config = dict(
    lr_router=0.00115,
    n_head=4,
    init='normal',
    init_std_o=0.0289,
)
Below are experts of layer 2 (counted from 0) of a mixture-of-experts language model. Rows are named router (the router's row for the expert), gate (a neuron's input weights, with its number), up (a neuron's input weights, with its number) and show model dimensions 0-255. Each number is 50 + 15 x the weight over its row's rms, rounded and kept within 0 to 99.
Before each expert's rows: a language model's description of what the expert responds to. This comes from a sample of Wikipedia text that the model never trained on.

# expert 1
Description: Subject pronouns and clause links like he, it, who, which, and, commas, often opening a clause after a comma or date phrase.
router:02 67 17 44 52 46 60 46 54 56 49 68 10 62 55 50 55 37 48 57 57 46 96 59 40 50 48 44 53 37 54 68 53 68 29 46 55 59 52 56 60 39 75 43 48 42 45 63 61 27 10 11 43 49 42 47 65 58 62 43 55 60 61 47 78 61 35 42 55 43 33 44 59 54 46 60 47 45 49 26 38 65 66 48 46 82 39 48 68 82 41 51 48 49 52 84 53 61 44 70 44 57 58 45 43 46 32 55 50 44 48 25 38 32 49 23 87 86 28 37 41 59 17 91 65 26 52 49 63 31 60 52 64 20 48 15 45 53 51 46 46 48 45 59 53 55 36 50 62 43 37 63 43 51 44 68 79 51 84 48 41 55 64 57 57 78 61 50 54 48 52 46 26 71 56 65 58 53 48 48 59 31 58 32 57 66 56 45 64 53 20 47 49 50 58 54 14 56 26 58 71 57 41 39 46 34 17 46 57 58 71 32 60 58 46 69 80 48 65 38 36 40 33 58 48 57 83 28 45 26 30 40 33 48 41 69 55 57 59 56 42 56 39 58 79 69 33 42 63 31 51 58 45 56 54 46
gate0:37 79 53 49 81 51 79 64 52 55 36 58 17 61 54 48 52 29 64 27 55 57 52 57 61 49 47 60 72 69 59 43 42 55 21 25 36 56 61 62 47 50 38 33 37 27 60 48 49 14 54 45 47 35 58 56 42 61 60 42 38 39 44 38 61 68 40 44 62 41 17 54 59 58 57 85 30 64 51 88 76 50 71 71 44 82 73 47 50 59 59 80 52 21 66 66 50 59 35 42 62 29 50 26 50 56 69 50 67 42 31 38 24 43 44 47 67 73 56 31 32 61 42 61 30 32 51 59 69 38 67 52 60 71 31 37 53 66 39 32 79 66 38 71 24 40 60 59 56 40 44 29 05 49 49 54 61 68 17 41 66 23 46 69 48 46 42 29 36 54 59 47 46 49 52 39 51 38 31 48 37 52 66 45 51 68 35 38 62 69 43 36 45 61 57 50 60 54 39 36 89 33 46 41 26 47 36 52 42 28 26 98 55 58 83 61 32 50 48 48 53 63 50 38 50 75 63 46 67 59 62 59 57 68 39 54 61 41 57 27 39 57 49 46 52 53 31 67 41 66 29 60 55 60 51 53
up0:69 19 43 41 21 57 29 47 49 43 77 53 75 33 39 43 49 62 36 69 36 58 36 51 35 48 50 33 23 48 57 53 46 54 74 93 66 42 40 47 41 46 54 64 69 73 44 42 38 83 49 54 59 58 38 53 60 27 37 51 58 57 53 60 39 27 65 51 40 39 88 48 37 44 42 19 78 32 58 20 24 48 38 30 52 30 29 50 62 57 42 28 47 78 35 46 52 45 57 58 41 74 45 73 53 42 23 54 44 61 54 62 67 56 45 43 26 34 41 73 80 35 54 45 69 63 55 42 36 49 39 48 59 33 64 63 41 54 54 71 38 36 64 25 76 51 47 35 57 69 59 64 84 53 53 53 44 35 68 69 32 77 64 18 63 51 56 70 60 59 40 52 47 57 60 68 40 60 69 38 81 57 22 43 51 27 59 57 43 34 63 66 64 39 48 58 34 36 68 67 18 71 61 54 71 49 60 64 56 66 77 10 41 42 20 46 57 42 54 64 51 30 47 71 45 38 43 51 32 37 54 38 28 28 63 49 34 58 45 72 43 37 56 60 56 45 68 46 63 38 66 43 44 31 67 42

# expert 7
Description: Closing or opening parentheses after year ranges, spaces in table cells, and capitalized word starts like R, P, Paul, South, ab.
router:21 71 34 36 44 50 46 60 58 59 51 51 15 43 40 42 62 37 58 61 47 62 85 65 42 40 45 37 53 18 30 72 44 59 28 40 47 45 52 59 77 39 54 49 55 48 48 54 55 31 00 28 38 59 75 45 61 54 58 39 44 56 53 37 84 61 40 45 52 48 39 42 58 58 41 48 51 52 52 22 34 60 47 51 50 53 44 42 66 99 37 57 32 76 50 75 65 61 43 66 54 58 50 30 38 36 22 48 57 39 49 48 41 35 41 25 55 87 55 46 31 60 26 75 70 45 58 48 45 46 62 42 58 36 39 22 51 68 47 41 14 44 46 99 47 48 47 44 59 58 31 63 49 50 35 52 74 44 57 37 43 59 63 71 71 68 56 34 52 62 53 52 59 69 56 79 51 53 63 31 48 45 59 35 59 59 55 43 56 59 41 58 45 60 58 58 28 53 47 60 50 57 26 74 45 36 10 55 48 38 51 15 55 60 43 74 50 57 30 37 44 41 48 60 50 64 69 36 59 02 18 40 34 50 61 68 51 44 58 46 42 56 43 59 67 61 37 50 52 14 59 52 43 54 66 33
gate0:51 46 28 75 49 81 61 40 54 62 41 88 48 70 46 43 63 67 54 69 36 59 62 62 61 61 30 30 56 33 64 63 54 50 32 23 17 69 64 42 53 47 52 57 60 32 29 33 78 52 39 61 37 54 45 50 44 38 99 27 41 54 40 56 36 74 57 50 29 41 38 29 70 57 55 58 68 69 78 18 55 32 54 63 35 88 54 61 56 31 59 72 74 43 48 56 52 50 34 26 87 55 36 68 46 59 45 57 45 61 39 37 31 56 45 56 44 56 53 62 64 56 66 45 41 56 65 24 76 62 44 54 27 34 46 58 60 46 48 55 54 57 46 50 47 51 58 52 53 28 66 64 40 63 39 41 66 33 43 33 54 62 30 64 57 82 36 54 39 36 38 65 24 31 46 70 61 63 46 37 53 53 61 65 36 48 82 30 48 34 58 54 61 35 41 44 59 62 59 54 52 52 52 46 59 45 84 36 53 85 55 40 56 24 26 48 69 48 37 85 49 26 67 45 37 67 54 57 41 64 34 54 37 45 37 43 58 34 48 18 31 52 47 72 36 37 31 65 27 51 56 50 22 66 59 87
up0:82 42 56 48 57 46 42 59 63 49 47 50 70 30 40 38 42 38 56 67 57 56 33 20 32 67 63 49 56 70 50 43 58 49 56 76 51 39 38 65 57 60 46 19 44 64 70 58 34 42 57 43 53 56 62 73 61 61 38 53 59 32 67 57 57 37 38 60 44 61 71 63 19 43 62 71 35 33 27 48 32 62 65 37 70 32 32 37 37 42 29 65 35 57 33 44 79 69 68 62 13 41 60 40 35 40 47 26 58 42 89 70 61 64 32 33 60 19 42 68 30 45 37 49 45 47 51 57 16 64 55 58 69 67 65 32 55 50 42 60 57 48 57 40 42 50 43 34 55 63 43 57 69 23 51 69 35 62 66 58 40 67 69 53 58 34 46 45 51 64 54 40 71 80 41 48 36 51 29 55 22 28 40 62 62 44 17 66 49 55 72 48 45 54 48 49 44 51 56 41 83 48 46 60 36 40 32 55 48 51 48 66 63 72 80 51 42 32 52 05 48 48 60 59 42 31 37 71 37 36 42 50 34 65 60 21 31 68 58 68 56 50 62 47 85 47 53 22 61 33 51 83 39 34 87 16

# expert 0
Description: Leading pipes of table rows and first pieces of split words, like b in "b. 1942", p(atent), Billb(oard), br(anded).
router:29 67 33 38 30 40 41 84 83 71 56 37 52 23 35 47 46 32 73 54 52 44 48 65 67 46 25 49 42 34 50 41 58 47 49 53 64 40 48 64 62 55 44 54 42 46 58 50 75 25 46 35 42 62 46 61 65 29 59 68 45 63 66 45 55 79 49 52 58 33 48 57 70 51 30 60 67 48 55 28 38 66 50 58 57 52 23 46 57 63 43 64 30 53 49 92 95 61 53 63 44 43 59 51 23 44 38 52 47 31 44 50 45 53 56 49 24 80 75 45 42 50 65 53 77 32 57 40 50 45 56 38 64 30 21 15 36 65 30 49 14 50 23 50 27 38 45 52 62 73 28 58 36 31 48 82 38 55 15 43 40 62 47 72 74 61 57 75 57 54 58 67 32 61 47 86 32 60 53 36 46 37 56 32 48 60 52 53 59 67 30 61 34 61 38 63 40 26 19 52 51 62 71 62 33 26 21 27 56 44 49 45 59 38 38 61 45 67 34 32 51 31 70 60 50 61 68 42 53 37 47 31 41 46 82 52 32 36 57 61 37 40 31 51 59 53 38 66 54 29 62 23 46 40 41 33
gate0:53 40 58 43 26 58 65 47 78 69 48 35 59 46 42 34 59 26 58 47 65 50 51 18 40 38 30 48 40 64 32 12 63 25 83 29 56 22 69 70 58 55 49 44 48 56 48 33 52 67 63 39 53 64 72 62 48 42 77 61 45 81 52 34 33 65 32 38 38 34 24 52 60 39 54 60 79 63 38 17 44 02 50 39 29 60 49 51 50 46 32 38 37 44 52 64 31 59 62 30 54 44 33 48 65 52 66 59 09 57 36 40 52 71 48 61 52 61 72 56 59 32 48 56 46 38 48 61 44 13 39 40 59 16 52 40 52 67 40 73 30 50 27 59 50 32 25 48 26 49 66 52 52 61 42 35 47 60 29 62 70 17 56 44 56 51 61 52 40 52 44 55 73 40 31 35 27 43 34 64 45 60 56 32 47 45 22 32 40 52 30 70 55 60 53 75 52 57 50 52 63 65 41 59 33 63 28 31 94 67 38 49 36 42 42 39 66 59 39 26 54 34 54 46 48 48 42 55 57 46 56 87 62 61 49 68 57 34 37 60 55 54 65 67 71 59 72 61 50 52 55 48 55 73 20 26
up0:48 43 45 45 49 45 61 39 64 35 50 43 35 35 58 35 79 33 50 68 49 83 34 46 53 66 41 37 48 69 59 50 40 61 38 59 78 42 47 70 67 66 84 75 68 43 61 58 50 30 53 52 55 56 52 74 65 48 70 42 52 57 32 50 34 35 27 48 55 49 08 51 84 22 63 73 40 56 19 47 43 49 75 64 53 49 43 48 64 37 47 52 47 36 46 35 39 60 93 40 55 56 55 38 62 54 59 59 41 61 57 43 57 57 39 57 67 48 69 37 65 19 41 53 32 42 53 63 89 54 56 73 43 36 59 43 78 63 66 72 51 04 38 60 39 58 42 37 58 64 32 39 59 30 64 54 51 27 21 39 50 47 35 61 50 68 16 43 59 66 68 48 39 42 31 54 39 52 36 64 31 48 77 44 35 37 47 48 45 51 69 81 73 37 35 42 45 33 27 29 38 51 37 64 32 21 37 66 32 30 64 53 66 64 68 55 46 54 67 51 38 65 33 60 24 56 46 38 08 63 24 46 34 64 45 48 53 27 40 56 68 59 57 43 62 66 50 67 36 80 34 50 39 34 54 51

# expert 2
Description: Word-final suffixes ending in s or a, such as plurals and Latin endings: system(s), capabil(ities), papul(os)a, Ambassad(ors).
router:60 33 24 43 50 45 37 69 48 43 41 28 35 49 50 50 45 48 52 37 52 46 73 70 37 44 42 23 77 37 39 87 39 43 14 42 29 66 53 62 84 50 41 49 62 59 33 50 73 52 36 42 34 62 50 54 44 66 71 65 38 62 47 29 54 47 29 27 52 54 27 25 49 77 43 55 46 60 54 75 36 46 64 81 61 53 61 42 44 51 49 35 36 48 53 31 63 61 38 46 44 68 26 40 34 72 40 38 59 36 47 09 36 70 38 29 66 70 47 44 81 69 70 48 80 26 45 65 59 61 57 41 46 50 61 51 84 41 53 39 70 62 43 39 46 43 23 42 39 80 42 65 50 65 75 41 47 55 21 30 47 62 25 42 44 59 52 42 54 65 71 55 49 63 44 77 72 60 60 21 36 51 55 43 81 50 73 44 58 41 38 74 50 47 40 55 60 32 62 68 67 48 44 45 46 19 68 66 37 33 68 60 38 58 18 65 37 81 48 52 46 20 31 66 46 39 63 46 59 57 38 53 44 46 47 75 62 44 75 38 58 67 50 65 51 81 45 21 56 55 72 59 40 51 72 52
gate0:36 27 78 47 58 37 35 38 48 77 32 41 37 28 60 33 60 44 71 57 63 46 66 50 71 33 62 40 64 53 52 35 70 47 33 58 47 38 42 54 53 65 54 60 51 76 27 41 45 68 40 49 79 53 43 30 58 38 40 55 55 60 58 62 44 32 56 61 52 70 44 27 60 77 69 47 35 46 71 49 50 34 47 50 76 36 61 64 54 63 60 50 69 42 65 40 49 72 34 53 32 63 35 68 17 58 71 67 50 50 47 72 44 44 57 81 47 45 42 60 39 56 24 38 67 52 39 31 45 53 57 51 57 56 54 53 53 18 33 54 65 59 18 32 48 61 64 63 64 60 59 55 43 23 43 41 29 45 73 49 59 65 46 55 64 57 57 42 24 29 68 30 53 68 33 43 45 54 50 31 51 19 35 48 76 61 45 45 51 66 73 81 48 43 23 47 68 20 50 16 28 66 73 62 56 27 45 63 57 26 73 42 31 39 56 33 56 23 34 29 50 31 25 40 31 46 56 67 65 48 61 94 63 47 40 00 54 52 41 66 78 53 35 54 34 55 45 76 63 49 32 37 38 63 47 61
up0:54 76 29 59 47 66 74 53 56 25 71 62 67 61 46 74 42 50 37 40 47 56 27 45 14 60 51 55 26 56 45 67 26 55 63 46 64 64 72 54 37 40 41 33 56 28 66 65 54 36 63 35 24 46 66 67 53 60 60 51 53 39 54 42 53 71 46 42 44 24 57 69 39 29 39 62 52 52 28 66 55 61 51 51 23 51 23 49 45 36 46 66 28 59 47 65 52 33 65 43 69 41 65 39 81 45 22 22 53 44 54 32 48 58 49 26 46 56 52 34 53 39 78 50 35 57 69 66 45 44 37 51 37 44 46 47 47 79 66 47 28 48 79 60 56 51 43 43 33 38 40 50 48 80 57 53 75 61 31 48 43 37 52 31 32 42 54 54 74 73 39 76 50 39 64 53 60 41 30 70 40 72 64 52 11 49 66 46 50 33 27 25 48 53 82 54 38 69 46 72 64 36 27 37 46 71 46 43 36 74 41 56 78 60 41 68 39 78 69 61 62 76 61 60 61 62 32 30 42 60 41 14 46 41 57 93 55 54 46 42 17 50 71 34 54 50 40 15 46 69 64 70 52 48 59 42